{
  "num_hidden_layers": 13,
  "experts_per_token": 4,
  "d_shared_expert": 0,
  "normalize_top_k": true,
  "routed_scale": 1.0,
  "lr_router": 0.00123,
  "tie_word_embeddings": true,
  "learning_rate": 0.0172,
  "max_grad_norm": 0.5
}
Below are experts of layer 5 (counted from 0) of a mixture-of-experts language model. Rows are named up (a neuron's input weights, with its number) and show model dimensions 0-159. Each number is 128 + 24 x the weight over its row's rms, rounded and kept within 0 to 255. Numbers have three digits each.
Before each expert's rows: "mostly gets" lists some tokens that are sent to it at least half of the time; "gets" lists some tokens that make up at least twice as much of what it gets as of all text. This comes from a sample of Wikipedia text that the model never trained on. Tokens count by the router's weight.

# expert 15
mostly gets: "M", "G", "St", "C", "B", "Mc"
gets: "B", "C", "D", "M", "F", "G"
up1:100121095129113126160142139162145154142138175130145149129128130108147142141116134111120144143097157143120160144124133138139117176147118161154147107123132119125172150142116137093106100137111112128110119102166139166075160128147122081135161159077148141130085086106111126137125143123137141125193113100138113114178106140151142145108165103176127128166124082145171121111107125136128118113114110115124109187120126167168112177157111116135086160096129126124086102110144090129131152073132114
up2:143143114165170125111108078128139138165070138136126094151123133157136129073096106148149124191139118152146150133121179113164073138158152176123104087114099069129125122107113141092105153132129157179081126148111129107145126155135138147129144146129133144164095136169142146146145120123140128116153153138134116153131128136100140137169103156128153104102089146106135105151101115137149145138106129094064124120143115136092117148114124154126116154149122160154122091145133138131129139177135144
up3:121113118139133148123111121192113171172118121138115070134091149110143163155113159160180174127114130114130145126123097099137109145121118152121134134137108133056122089152079113096171145116135119160141139163159125136152094129128103137110162131138162125130145109136119128136107166163132144116128212139143078157145132130154146096121102117158085120100118122148118163123142154123121105093165136135125158123123118107129154133101107090096110143126135129141144137134141099121081139105171141
up4:147147128206161145134110130149136170171130153125141134119125139160139112117143145164134109114152195118180140129147117160130093109135108144153160067112103092128126098132091119115151139095134114170118133089131162124093177114113106132127135138103142120152121110117142150131166120120157150158175162143154118125120118139137101091160113101119110166125132128133122149167127127163136165119109142128107124121099185120102132113185130138099114091129134142178152104171145139119117102119142144
up5:084142120142158088128115132132116094146091105129128089114191136125140164140114147125064130128121115116138142175117125126150153102136133092130133137125097135141129149141153090093118135131193104102171127166164123171126134100119118149120153093124093105110149140154137102105138157094123088122168134160109141129116169103109161118132123117121145117150140159127163169070147145146115123122127148124149146149147179084134143152123122129167180116140167161120128127115091110148157141144121162
up6:091054132142121140111114100179087157118099094168119146140155136134179139160117118172135119156127182158159144134144142101134149098139126107095153140150086101119153141159105076139120128103083113102133130111167132099138117159134094117096132155140154112135169097138135106123134122127161139160145156157121138119129072170120088130120138125160133167116073148148108110111126164132152127135142091097159090117110146127130154123114158131123144146125132101121134150138167145112129135130156118
up7:083134128161095152134114129182152110125127084127122189129137131170143145092154073132133117161145129113121127159093150108132074107148165134125151120100108099139139131114114096092150110133116121121127109129126113113132107123130137147196140133140185121125147149129136146133152116129167120155145187145103158131132146095167183141115086212150135108130110145139164120140138102142104142151168150117138115143123137138143145095135140155144132093134110125140148147136137138161154136150081120
up8:134142132181114133097108120107125145145105150180160130109163167134153105091123076141117152121158124127085174122082133167126109118142163114137141175147104111135150089128108061112073132113132146170133154156154132119119110086106079188137098159141129159118142108114131120114126135120140136150115157118111113158056126103124161153111114116124142124121166079121147116142156180113134111153117120143128100097121158116112126103128117127115124143122162111128123151120140143124114166142123147
up9:122145139140110138097092101136107150153122140151111132094123121115157157160127101142111141144149166164162168161172115141129145175180137094150168134115101146116137142079165136106141134097123150144121145143129168131125145111118135138151114161146177173098177069127135127116115120122146105101131110154115164150109064103105129128117160102144103169139110124104139123104150120110149125115115112116075145175140166136140115129117164080102144115135087111111089148130103119107118104114143112
up10:119153066142117089137107141157108129138103154160133139111167143194109162104114146082137127188120138126124118102148127138181155132152162136103154133142122120125115121123089152100117128132111128109163151141123102159149121168055141123117124125143146165118138112140132177102145132152143112111132114162147154126117103125165091137035163104127117119128142108118153136111161117115131134092125148098144145121100132130149139140116129155112098161137071169135103138151142120158119136138125121
up11:120115127168161172155116140120140151193101134134088163101127136129137114095142138152127114161127123107154172112143158114126150130136130129159102158118082107140152132121110118107124094128050120127111141165183138133097108128104126136138118154132144120095123106120120155127115199130160152117102116168125093101127097084132141145128143104149157135109134124117136115133123119136119112120159143117107118130135124163126146137106106162162134098137097086113085149105186111130181125192144102
up12:117114129155130127127169112137138127154102165123118168177124131089130124126116117154149121124141148127102163116125126123102101126188132105175157102136102126157164115135152089104122157120121097144092187128127117116163088128104097109134097124123113153109164104136140151148128143151122141118136143109154147133071126138116159098160117122130128145104121125126154130095155139081086151130107151165108175132122121156161126125158081149092118082113171149136039144144130103141118138153155133
up13:128108068119056135159095163190116111162085158137110150155158144143145116110110135122092143177132121164163147143115078117129149082145170129141116118157118129123106097110127155122092120109129161102159172118093151115108145144122136160143156140138158150136163127157172113097107163116139160127124152129078112119097109137110138153154130103142132111125133105141107082159117134156099126142114110129129094104153116160100147127126116123152125129131122105129125168158128109129128167164137093
up14:125115131097094122124145128174110104128109129130119077141148122117114114142120157108103133123153170106141147155101175139124158126150122122120114150121086132132124160122127110112159117175078129124132161073108153133112140118148154153138126161082146111121127117160133068117116098139159140115117167139137118103128120104134091137101165146126178126079121139177097100094127102113115152131134101097115115159111160103105199128111106143128097148103102070140112144127145155152105136128181119
up15:136130154117135138147105093152116122149154100142127116139136115100152100155118128155120084136108144138118108096145154155081093139152142121055126134132119107136141121111118135114095158066138105113156128126143155124109158082125122123104153135115150166151139091113169141162107108153155152118111161118141133179134146138167156152140096137147137145143124114136134119157159157134116139154135110099144098105114148145103181156172168095111156114159118133135071126123105102104133103183067140
up16:116108095152135147094131120109126139135123113133156097137152172145100103077114097151144144123106135127135109114104163160148087110191110117131159129145124140144159102144120121090109137131123164135165120106147167155136085178102093153144121182112109094130112136157090120132092098125130125137139111116107119167138125091128172153164133125188087103163127129159132103167118154118144127151151127095135122130128140108078142129137146174113156138147156150114120115166092137078109106149131130
up17:146076099114150163121099136148138107146101133138128135109119159137118095139121117095105106132199115181147155098176109091094131162142133148142131161146131121127078142138083103098134124148099161109110127104120108119101131159119160107157144141122123137154138108122083153125109142094134175101126126153144155151116168156122109124124177116101125134128076144136138113093162158132166224150113132121131136160115122145127143127138168159152106132134162140106088112131132135123131129131135138
up18:115166104093120083105131090120174150161142113133149106135170115115157101170149083130130169070138127123164147149109144167110110157154094111122139096137097101117177125091117109128074141104118107125122123129154105139127095111151110132148088129108111166141138124109150160153073159122161121138160159112134127138089139118152121171099137159123137147141130077112136116154117136109132110152118086132123095128140102114110144160124133124122140127114127155088113096180143174153122106145148124
up19:145145129130136114111124141096114150154155138136092154146106109133094111121113115103126123094122122108086152161107144109147151103117170092164130100135117160169138141112129117112138169104129169183133168103118140116136124096140118158123144150187118128142122128114121196140088135171153109114156161196115182063127137133184167128181136119123114123140150135147136173125137136120150143133131158130134100119136107129118110121149138161118147130129115124132132168115103132073160120115139161
up20:143163139165108098175131101123153177148124147134155129127135126144132102097077083140106136077124134124117163150130181112106111123129083110123134125105152133113143137119122103104185143089104127134170126115154137172137145119151105114131130121102139114131136126090104109153113110118128158131118132135170119150117117111160162145101140172091142129137169130149167105101159094100121118137131153130117091115102120089149143118144046108127092120163101172098098102127158159122098132120129151
up21:098133112105143140095135183151095146163139156119184102113106145127104117131123115124145121153135150124189168114119107176152123158160095116116110132128110116115154164098162106097104142149160100143153089142165090101159193125119138139156138131103117129151089111154132106145116151179144133134161104105126119147135106092145174092130141151123142137108139118121166147124124139119159119117112146125177122153121125102144144105145102156080111150134159132099122180112154130118097168129132149
up22:152144129146144152127147116148153122183091136138142097095118111163130109177160104089147141126128151123153094107107132149160118098141125154100112135117093138157152187156064101092114133140137135157113116126165104141129139116135076199093115174127159130139119098154110095085133160118141148150118137111142111131138154140102141107127134107139122155114111174131108137139143101125114111105119131124130102140155152116146141126200165116143141147107103113127095141153185096151108120132155122
up23:147162108105094148093136117156108096164165142132149114173130128147101140097151113172146132129172145137099184122098076093121122134124160139141135129177160133099162116133122147113124109109180073141125140117119142161096122091103134142127124157124120072136124131127134133168092130143180128112124110161118104166102123167118117155109144152161136153090094154125135094106129148149134124148150125111114126068110163097158124127139127169135106164143117131077137143122135114124122135090139144
up24:117139099114160168101122121137146127204129184120150137150139124078125097117129125130156156138137097089135091098093155176116141114123148129131159132132152124101138111106136130141121209164127136122110157180122075089109129127112171156097104136147108149133109113123100134118145155103123085118130132140179150160107107136101126148093118106157118106128108139111095116144144159127173078130110146115122136150104186149146120148154133131128104155131142115137106130140125100133151157143153114
up25:120132088148111137129135126137106128141139126130132141141103111117135127168122101137159153146122154127099173076118127124146084120134194115111126098120113115139121117114106111069119120133149166156158122146108133107105175150117138135093099130129112137083119113198105112123108166136171138149101171126120106122118115144107106091115111125171084146151104128044129165156121123118123123126150098172160108116106101145119127123101164148145142077118167136124086122142147100107107144139149150
up26:132112148157116107113153108147102141159149167122146145141123128144135103115114099093107133147098114115181139118143134118094125111144171142161130090175122134148132138098128140074162131129082143111145124124147120153144127167142114121165155127116129134116128118114155129142188107157134148130138096129112179148142140062133142125101140113121126118123102106104194114079138180135115082157179096125098108141112109120164128133152167093134121167089087097111123128149105120094120094139112144
up27:149112115145091156145095125155125129150124138143112136159110096158146157133109118135122104123137130162135121073164082130077147134136119103188110165095156139115134124109130116117150124081123157157151107128117097100096132144103103096153129129132154156133136178090127106117109092119141104104113157128133110140124113102164181111173095106115144109089147099097114123151152129158152186138189141132151096153092167106138165117113107154100125172139148142116119123145164126141120116148112117

# expert 24
mostly gets: "er", "or", "(", "i", "on", "é"
gets: "\n", "(", ", ", "|", "er", "'"
up2:130153142134095124135094124116129109134109074160165169155143112136135127118096106102097127086117103117166208144155184139108097127143173139150142117120106113141140155121169149157120091105102128137171110120125146131129128079179131145123146117110125114107107143162128171144205096117121140139101101170152120147132127116158125138078116147132105153073120106132118136132143109123117140152148141111105113135108145112168143161139094123136131137124093141150101127078155103125139129145133115
up3:126149107125136165083144154148156137133097112109170091095109100136160096144145090132119135138109139130110111139128135147142175101169112152142122115116074117137122115104151103134184105146082133079131131097149125126174158147164122155127115141114115142125117120171100145094125132107128114108077168082164120107101103125103130134132110087139074128118108111096144117157156147086134125144162131094112094123162121133125154129094124125139173135115189168108141150116133151144152131103102118
up4:145127089107123115144094096133159126123115140129138121161130155136121140143148108147127119108154158109125159139129163119190074110134144087121139167141112161170142150138104139099157116077147059135148123080115183121079149098122105150143085132104090162150141115084147127105145118139125168126147142116098134132151134113155140122111139149154129126122099108130162127084117151132157156140154140136140108127135158148133145173104084126133134147161096098184146153163123150111103138117098139
up5:161150110148098153127134147138137127132112126132152134167122151126150161123136126120099181138149157075185126112124124126096159136133127155159089135127119176130166131101116136081121140100113095160125100146113134099140175140123079107155189189132113088120129132136164127101155133111137162149097118122174151073097087145132137142168173170126133130101169069110140139103114126135116170158163133138108115129138104115138145141149104137128148126153140140125123103118141139121140131134112109
up6:118126130125129117143112105163122167156130147133076140114134180133117119087119152138147134128123153130133122099079130078107126138136146120120158101136145147083157141099102136134165109139168136097121116118163162175135201135141128122138102114176158133086071093136134116128129140135128189121180128100159143150121119081123135107127056116092147149091138132131133123105116100155128125128167137127141139117102160112130138106146132117135160108114136072126130120156151108152117171107114133
up7:138117108155112156092110131125131133162118135107151125111113146113102140143085067136094109086077159117167138116123085138130155118148109107145131139136104125106123084156147124141127068142139142147145107129131153127137148115141104140155161130134168143121136145134147140136123109157136165132127128139155106099115171139071138154096154145166123097076114103104161131118154135099121117154141142107164124142099136128114122147131133144113057153097177117172118105114166165147076101141175125
up8:159113166118083142125129083152109119135135145129148093084133131149167133120123144165165112104094140134111130086137168110103112129166139107139156148122137118122158092129119118095122174152148120108131105091144097105080158116132131123144140115147128118139130133124176117140073116154082122127169152162164129126081120149138124137146081152181144103107108175123103153186129168118142137130119113128180163111088136109155112121147117149106142144115123149148108127136159144168130145134171153
up9:129147125137132128188142121131153125154143129109120152134165105104096158085153137138106147123106144124153125126121158107116107114162168164139155125104089157112141143108147119130126121137133119162151115122079153133119142168099155123102145126130091092129126094096131083139166095088079160127114138151105116128118121160063166138128140166126175155156156098110192126109120096167127110150135112101137151129073099114092157123116156099122102113151150123138140155141132108081141101110127134
up10:171117100105090128088123144115150127147168126138102132097089130132147128141110133117162118145124160127142114118151136116116124120137138112152127135112087143110136192138130129112152085120073149130123080165100141158145093117122165083099127108139129156159096129126124135114134143103132129117120118109142083124086093160154177101159118074153095155142140166118127108120147109134113143165157160154067157131116166101159127150137107126146165162106076125150106108074109135130146112129126134
up11:131140109119104124132108125128130119118155110171167120145153112074161122113130101148139157162134121115128093150106098107090188114097127098116142088135160148097131110137143086118144085119137138112103143135142128107122126106098151120156163192118139133121130083129130130118111144121174085110149147147133094133146116131104143133140108131125086127098147097156135119156138132093167106082130108090068163139080159123154132149136109164138106128138090102118134124131122098060131136079136142
up12:147171092116124161095110126113140104135129150142169104171139116132137176187166115146116165115127135154199147164115140077106123105164122103159147152179148109162115161144101106117132089125110145115161135120133149136139087152166126126140163120148117148134118116097129116129104095110118132142120109104179145117118117131109135104136128114134122115139095156145126118149181129101148123147139111085120119141068136078130167104182098134140155120122163094113141127151131137148137120112140158
up13:126105121160102102168093157155160086128143068158155171134143164127127145164138129159126112111093147119166140121173127148105121167111120117137157126127148146088128160114137109135165147131120117088120130113148111140091145126102136135114151140107099113103097112121128103092169131123180130126112142139111137140129139118154108080099154103153106095122120125168142123131157109078129119105139103147192113180132122107184153085128148164107102162102128111151134125174113123143100103124119138
up14:112123111140108122072134072170118141149127132098139111117101130154141111103122111095176074125136090146163129117148133136120183139129097125155138119130133138128146100127184092130114115100136138057120112098150088143133126156171149107120132148117124134146111093177099089125129115188139129152149144115127094098114104134138161118121108123145052126120092151119136148140099134119137129124133152140093073111098101114169108095142121145172128133139160136122106126103137124131116130146108150
up15:153131126137102162162144154129120109129135088131125157133162139153130132154153104093161161112120106102127145121084139119172137120123079158151134125102132175167100108148124118103139126111087107142096153139137127139149158149105076143105129111174157166141066137169140115129181135115099183078133156128130142117141126090120153096125114113117133113178107125108139126109125139103153125156146158097112138144117116125104109104112131116143122137182195135094156116129129151171119123149122162
up16:116156183171143164104129124153154154140146115130122090124132180122122126134089121143108115073137115119130161109126121124124126123089140110105118166143156140131118127139095120135151162098130098122121120127103119098162124113093106103125137172104131117119082116103131136112117190124132170181154126123088119103148107113092178131204111145113102105172109120131137121141105126137129133105117082125152121064132103122174148132155121133145111136116083148104102140104163116158104126124162132
up17:124144110128121100094104106138099136129137134141125110138152141096117152090123096138137137113122093134110149109181137083160110099083124084129150145103104127108159148152135128141124118090105120113135109108089113132164093134083140114125142128123092158139099123134121074116135106115142124111124129126113143129150126133120149137108125117114114147102102189130118138117188133074112143100115127089141111132124139135147148132104070099144192130128160069195135083125101168106085154141102145
up18:128119130149114152113121167162141106158143136114145151124158146111133118121167155102102162108143124161116131116110091135129139157173164086122088136100139095100078132108132160156117090107127091113142127130112102115148090128153112162112104111132116081098123167171102164131109101125157115164159082163119143100180132113118149104189127138115141086119142151122143139160150109115111140165160157116102170133124121092091144087168135165157147140111142105138129137130153140152155132113129111
up19:080114131120121111172119118151117091150121118118148120140158127109115149112139134190128148126106128105114099135118135146141143169143140112166164109113080123161154128152113129117118124103083146135148135138070171102115140178080149127078094131128117119161108095133151185160153106089156118164114154105119115095114098137104122179094088142158100109107109126138175176142134126120083093137136115110133112128136103123151127108180130158124131169093140101135123128135124146109136145114122134
up20:121087104109127112182135161133127124174096173166189142133126090097106108113084110153164153148155115131115134123056160151116145128148148116128139137119102143140147120171176124123138133127102113132144168140095100111117102130134149137132155108143138134084121113172158120127149162124159107159136150116119105125124114143105139144138104145164141112146114172151125134163137155136128151103122123097132112113110121113158132100066108167142135170120137145137154094103103161085144103173119154
up21:116124129093097168093123117166165164101116180142085126168137162113147167116131086117133160141125160129118153119124147119141146093160161119108158163144160143149155133070120121174138113132093120103126128131127132101123124164118151142107165148087151179099121136103171111177107131110106127143123139108156108089089130144095150122159106142137142147100100156152142115134129168110107147125150117097145114130137205132128162098122111142126120115153114130171148145134142102134106126095144118
up22:043162158120109157178172133113126107160086127115097139112146125084102123154107123106125112162107138086133148143129166105166134105124095149156140129119125086084145128108091132131104116111131141114133113142138157138148140105097119156108130135126115190097132089122145159130119128180154146144122109098135119155159164122115169123119144122120118172099125116119144137164175081107126107135127090110177114153142098108109118130147153138079118126122134142106095144097104144125147104132122102
up23:128148120139111112092133120154073126134122121127148130108135105133157139128119162142157094132097140073148106085152096138136147107148109096132102171131104143096104165154142127119133113095130149114163155117118093133139118120145115152103184108199152152141123110161108129151128123146110119084153064112138132105145093088141136081120140177159113138110131082052148147128136128085151108138149140155118157157132139131158147144141155157139134126101132132114126150136108128111161147124165155
up24:107129152125093119132111148143082106136154094127157168162141144123141067141131143147112155118124112124132106125152141082169082124127149145119099107126111115150120075096111122193162119158123114105130146134115161108104176105105155114101137101096110136095131123146089147091124140118151166130132159099130149103134141116149170102170125138172110145102095124109096145140128127136087151174099148107155100117113121154112153130165129133131093125146135088155099142102097091119117126128092091
up25:166136144129105105093125115110103116143101179150147148119162155171124115103133152108171104172109136169136109163137124113138105135128164166121146149119125143139122149117137129106122107122154148044134129100101152120171118117121139138170148132111130142168115105167105146070096111111123115111135132091154098118154083106127169161100132147141140118123160140112131178154117120178130103142118111169124124122136108159093151133092122194148168141154132099114105144134128101140137123140129148
up26:146122107141135124080122120135110122139090118120150129159133128150168150129134166089108105182119096122159174129144175086159110133131123157134160126116130147116144132152112122114104114083153145157131134119171126135073103107133138107137137112129101155079120166125155135127143143104088120113188146135099116155125116153106128111113157109145083099132129083154128138135103123094136121121094111110125138158150150164105153116156094182085119141169145108120135121111117158107113174071109092
up27:112130141163112096126133178161131099139119141131122127107096156111145095106154083107124137133154118132110146086132174093102108148119132122127118132142098165079099149126111140101157116108187136103140161096122114085127138132114121124140117146150173106125125083094131135137096139155116151130104097125120159090154118142162107138158161117148169148110138107127151165151140175148168124116135135088175135129139118121160037152146137133108129128090111116143087126124123146090135140122134166
up28:147148146127112126138160130078176141135158106082150131103140138150114120165127157107142110093143107074117129145095103149125174125155100117137102141143186107106096133134131107114106103118136144151146124136106124131137125133151150141103162150087144120138093083117109095138079091090108144170129183127129151130153130070108118089124151115132132130174094130137151141126149110130122146152132119121160115126130080156159150179136141096123155142145125158119090155120145079138132135125118183

# expert 26
mostly gets: "and ", "& ", "was ", "by ", "=== ", "would "
gets: "and ", "\n\n", "is ", "by ", ". ", "was "
up1:142141141142192123119110128140097140146076107118133130131171135145125135101156163169118113134150128107152103177116117134124156129161122109156117095093131145112128139114132104110178201158103158129152107133153150158157107169138123061104103145119142146147110107133100126110136112142152129108125150118101104145135159143109098097143119144163084127129145092141139123183160161138132095114125128128100136138146121149147119098179138147112138164082183123144105164152115111116133125113121090
up2:121146136087100094121149145141124157162132141128156148136088169118154126113131149119106142137157139118098155145144114134173139154167128133189081170119121152084119126155122139134102117087142132125136111117129103158118118135126148145127134099139140140125127120128171166145113111099152121133188166083111119137091093080118105137139153146183152121126129126137171126113135146112112097173141088107130159164182088101135133129151142091139126109108109152126076124071136112129170104134134133
up3:064152102156173110120115102127089120129087183122116165130090136100172115127159116131107189099190152125127164109141147084122133111082151116123145142116105122144146132122080092106121107144111124159119145129120151155145100113122172115163111150102164140161146116105131170171092109114145134125149161109142153126107148094131166149107121126143114116126142158107120088132138113137110096088124122142139087146127107105129126146109140134095106151154157124111105160152148145150142159115152123
up4:089107146104148103111121137151148139133118130121091129119162121102104140150125156154145051114153122144144125114116138128148132104118153136117160131109090111090119154121134124130141108127167135128110094117140100128151119142155183159163120085091155068120151131120125129129082097138137086157112204129125118115119171072104122126134134089144091175145134112131146137114127137154106142149128109091174107145120145107078108121144125165111105112176138165120127121094151089139142149116114143
up5:100121121140093123106109132125121100132114134103158142090116159140128109142122143127089109098132131114132135090169108104120114129121096142155130099086149147090145109092135107125110117119100102164143108143172110131148068156143164151155144126159163129109129172138161153152091108146127137125137103107122118114127105071138151105122094159122101136134147122123133086132209108131106128105117158120109116128133121144168122115108100140088137143105116106118157146077158143120126169115215112
up6:101128068102095099135119113148141150131106133128093152136126150114129172118148114124136137143128154128126155111124123109157143127142099126112158131140151147133084127160156113131092130128135129110113132144085112153134157107144146150146099086132127098133121134130124137131147149113126099137136146113168132107154096062134120078134062120155165129083168105136154166084151142105084060126105087074095131122124118114112109094151125129099136104151150136185137129077123131145139136141138082
up7:105123104125095100123134106124143133154097132116140091082129086146103112137118106115114114155102116139123095116075095108135171128161112098127171138120139120082103180107087132150119143147131113061138126168132091117145100134099139189127132096131123098130105086137132113136101126087177169160112125088163175103139109112126123120128102124114135130107092148144170127138141081094138121125127099105141133138151115153127153124120116081093125122108137131090149081141139105110137112105097123
up8:118111120121093118145118139126143125138134116134088165133090130130116143111163093151131145081106140123158120134101192160138149101127134134140148103071098079161135145110158112064147080092129133124109139103143138125148118136158114176100103153104138179130130124106095162138122119123142180115130158136140118117126145118091132122141130122095104149150098095140128142137140179121168156159118101110144142129130129103160101131100092143182125195142158159115141150132137143145128107090102115
up9:133149119126127099130128107133151128161148177153158146133125132151128158152135145107125140094120148180122133101141114122153145131091112124138111120177131147112139131115149142068098107145141134143112128089104139114087118090118144132090132111130103096071073108099128096163107112112114147087132143105087133103120183109140114141108115130138153062151111125119118134109169121152123127084121101077129168144117106085109124108137119117137167144109099097132105123135072119163141177092122119
up10:117174105137150135093153137126140161148143123135123124151128135153139140193153148097093112123114133145101151143102111085137153126114132115131143116094143170122119093124161105113130133111140102110172116135121125145092100120098136115104142141113149125114145116085097147100107144130114176141173130130142117125118113168080181142132090117165111131112099147116162124129100140121101128098098109098128134141129121109116157154142128129145156159144152159088133186102103180139082202119111079
up11:123101099147115140123104128129073116144093128135153157150145135086150146135155099120168110146088149150101110100156141115129113106152110167107181133108122126084115106145123123118134152130106115141114169126123148131150129122098128167099138076124149151126120082120171115139125140122147123140106155128128130138192129120098080140132108115144103099124094110159099122142106185138120080193166127126157114155135132116126118100104177140178123101119156130097113130093144133091161135098129159
up12:115105137112129114151071159110097181134103112128156137147141177097099135138081128135127102124123158137121124117144160171133127161148092165106124142133099147151159096125146125135149154138085194121178117144147123117136121117096156145115164111087158089107132104176146129123122159168145113143127123095111142132144131111114067106128106134166100128113086126124141131131124145103109141117149134133115165133129111103154118160188107152145130126123119146127076134172169126142159139113103165
up13:139172126149156098111120142144079170165119121150111137113133101135134105129123126153108149122150125096136127138135104147129125185154105127152147114130092171111156153134155105139158116108104096150097130148134140139101071099119095156120103147109142124129128144126082129116157139119151130156119147131169142121118142114137123145115149096164105140159153126133126130121131118099088138139082092150126135105097160165113121119139234100111111161123096080113137090132145152113078121080124117
up14:142133138110123108159081099151110131119165109141105119106158115116136154059133138131092136088152166118142109145092175073132105138127178136123159174168116124132095126119098117123166179136089081154150106101152144139111143133143124128085153121147160077137142071145117094121124127115152112090113134130108142110169094148112174125110127131134142141108104110102155154139160129162100137126150089142124079112152116128116125115144122147149135134120117141190150127162127141117125117134125124
up15:143145120115150153111088120142127153152114143126104107138134177145118137118148133128129112083144141079092099127116105141113152138117120101158134136123140073132092178111138135140098124116131165151131111168096137113136106101113164096119125076098154133147135087140140128125145113108150122146115096094125120092149166107121165137165119092140130110124115144116128089096130186110099138132121089146108102138132097053115127070142134124129139163177085087153086135106100148125136128127150158
up16:157141131183134137122111138181145132144085119111117125087183154116126160130144134153117102114076125115129140141109129142118108134123140095128170124102220128157120077136123157079117126155099125122144112121104189118146086117148147154130099154113119096120150112129131133106096136092129085116126149126150132106118088116113141122136169119124118100122160136167092092130091139127158116129170137131122130161159089109143109120109112085107141122150136139136096113107132143151085155163119143
up17:138142148107125096143151122159122127142143106123151156149106169146161077126163125101133146116108147141122072125064144183125107121130133139137103164162157129141127140107126104140099154110121080108109146179155130149161120119095086136099071108145110115102123100099107118145152136141113135126153132168116120169126122131088144133109111131155176127106129117117155086129163142134175122150098084081123150155108106105138083148122123147147152123172111110141133114140126155090112171148126127
up18:089154157106130149134087127118110135155100113119122103139149158146083109084142125168163127078102156120142192135152122106130101121103132150148133123149135130101112168093149132121125119112160157114120173150167143104148143108138145130126113089097142172142165086122096116102115098133125117152107148154145125127141147130100110120106102137126164152114134111093117047116135137128081107138120111121129117132088119093101157162136105116115097190166143109126102140118102138158113117151163155
up19:137115145129142185149100153124081176144126132139107115158129141109150119171128084134180122128168165114068139145120111121117147123156116123108095082157124137123120137134144126142117135127128098124128153102099093091124114113113163127076146148149130153108126121144154167105178145169142118145113099134099153140120148164128141115162124151133095162113104118122128129149154124135098098159106158086124120113144168115161138097152115156136096115200147108086121113150113118155122122143105076
up20:101178107077115110104098104163124136121141099082137134152104168155185158081154165120129118122137158097154134132134097106141129136134097111178116116137181114096126138098118128090141117127121095131105150102135177108130099121128168134104116139148179138151130130135116138149118143084101165129122166121137134125150133185093159147120141126097118125140089124136105105142150144112112131156105126145144149109143146127133118116077145106169127138120129122140104162145103102128116153067156080
up21:134124121142110160107127103118120109151099153148133141144153130122149090103155135093127136131160099107145106117150094096136166122116146157137153101128114135135168128110130131161128121136148082171124125117095153095161122173114134134103122099117109089131131175118110142171126144169134100118119149078172095140140140182133174149118136140136142130116127129114112168136167176118127120162147120099129130154092125073144100093159124116108099171135108117118138132097081120111064187120113102
up22:132092094144110152116096113168182104121132105164139121077108168119120146137117139129121125132122162084116146149125124123150066134119178114132177121139160116096145145133134144138121134122126120103143098149113161148141148103149127142122138127111133143158105149127118075192137136138123141177131169095149120112153133163133179170144109122128135105175162161147093103078107125138109106110131094148130131151130071145091116180129115143104124106131144157118140158155135115137124158092146129
up23:102163137131099113112126089147163154135122112156129147160105115144110140126084105145112129112113187081140145103086128125160092150120155156127139074099136107120122160160151116143125112098118106131120121125150188119122117149107129134125124146162151154148130156110150126211064063152129158104124160116191114115137132106148150133107112101150115117106139142093141123098120144107156071125119124134145122115118111114152124142166140144103088123080158132133116128132149146122125144136147123
up24:101141096093124101125109156184120112143144143166164132137115129134144099114135130111131153103120085114159091116117121097145141155127150101146090145113147150101130116112118125119129132167119161138107117178135153126183129141114134160128132089170148100120111120093148162095138147122143110143181093124125141098134118145073110150154133118155085116132121061118103135096107167099149103176133091132093167115146132156147120113121100143133150131141154117117137161153176147118167137139073129
up25:120067089121113111115130123080116151163133161101170127111159151132115129093100119135154154132130127156129142104148114097154119115128127131126159126147128170095133125143126123083148125105109111155085091114126132113118121139090131140097080135136160125170140148099118100118132097106087112158133165093124096128137142099123167164107163145118111139155191118148128137111127138132119162125127143086148129122158053161106145160146106111129146128164184120116088165130181134109139134127132140
up26:101117111115123142096133120155107114122103137147114083116112125115074132129137144114144097089135120068088133112183123091158163121102103128175085145110155100140128100094139145143154127087145120097102125093146148139138149097153120140119107195168178135131126083091116100137104103159155133136141104104136138094107129099110133089124140112139135121123124091143123148157120120099137143099164084099092132123097119112130159111116123145142114189129143145091106087112102138131144129149126148
up27:107145105136133116160117177161095134154122106140158119092137132074124157179145138103105168127132158121098149119141109088134155152153122135156155146114101146112122106114114117136108101100136134098115109134162171176130187120153148141086138110140132093078126104112118182141124118130127140110154105152090139118122147084119107153104128163095105110103166127126126124127108105134162104167180116130138137105107129132142158095152137127143114111155129105116059139138132138093125096124176153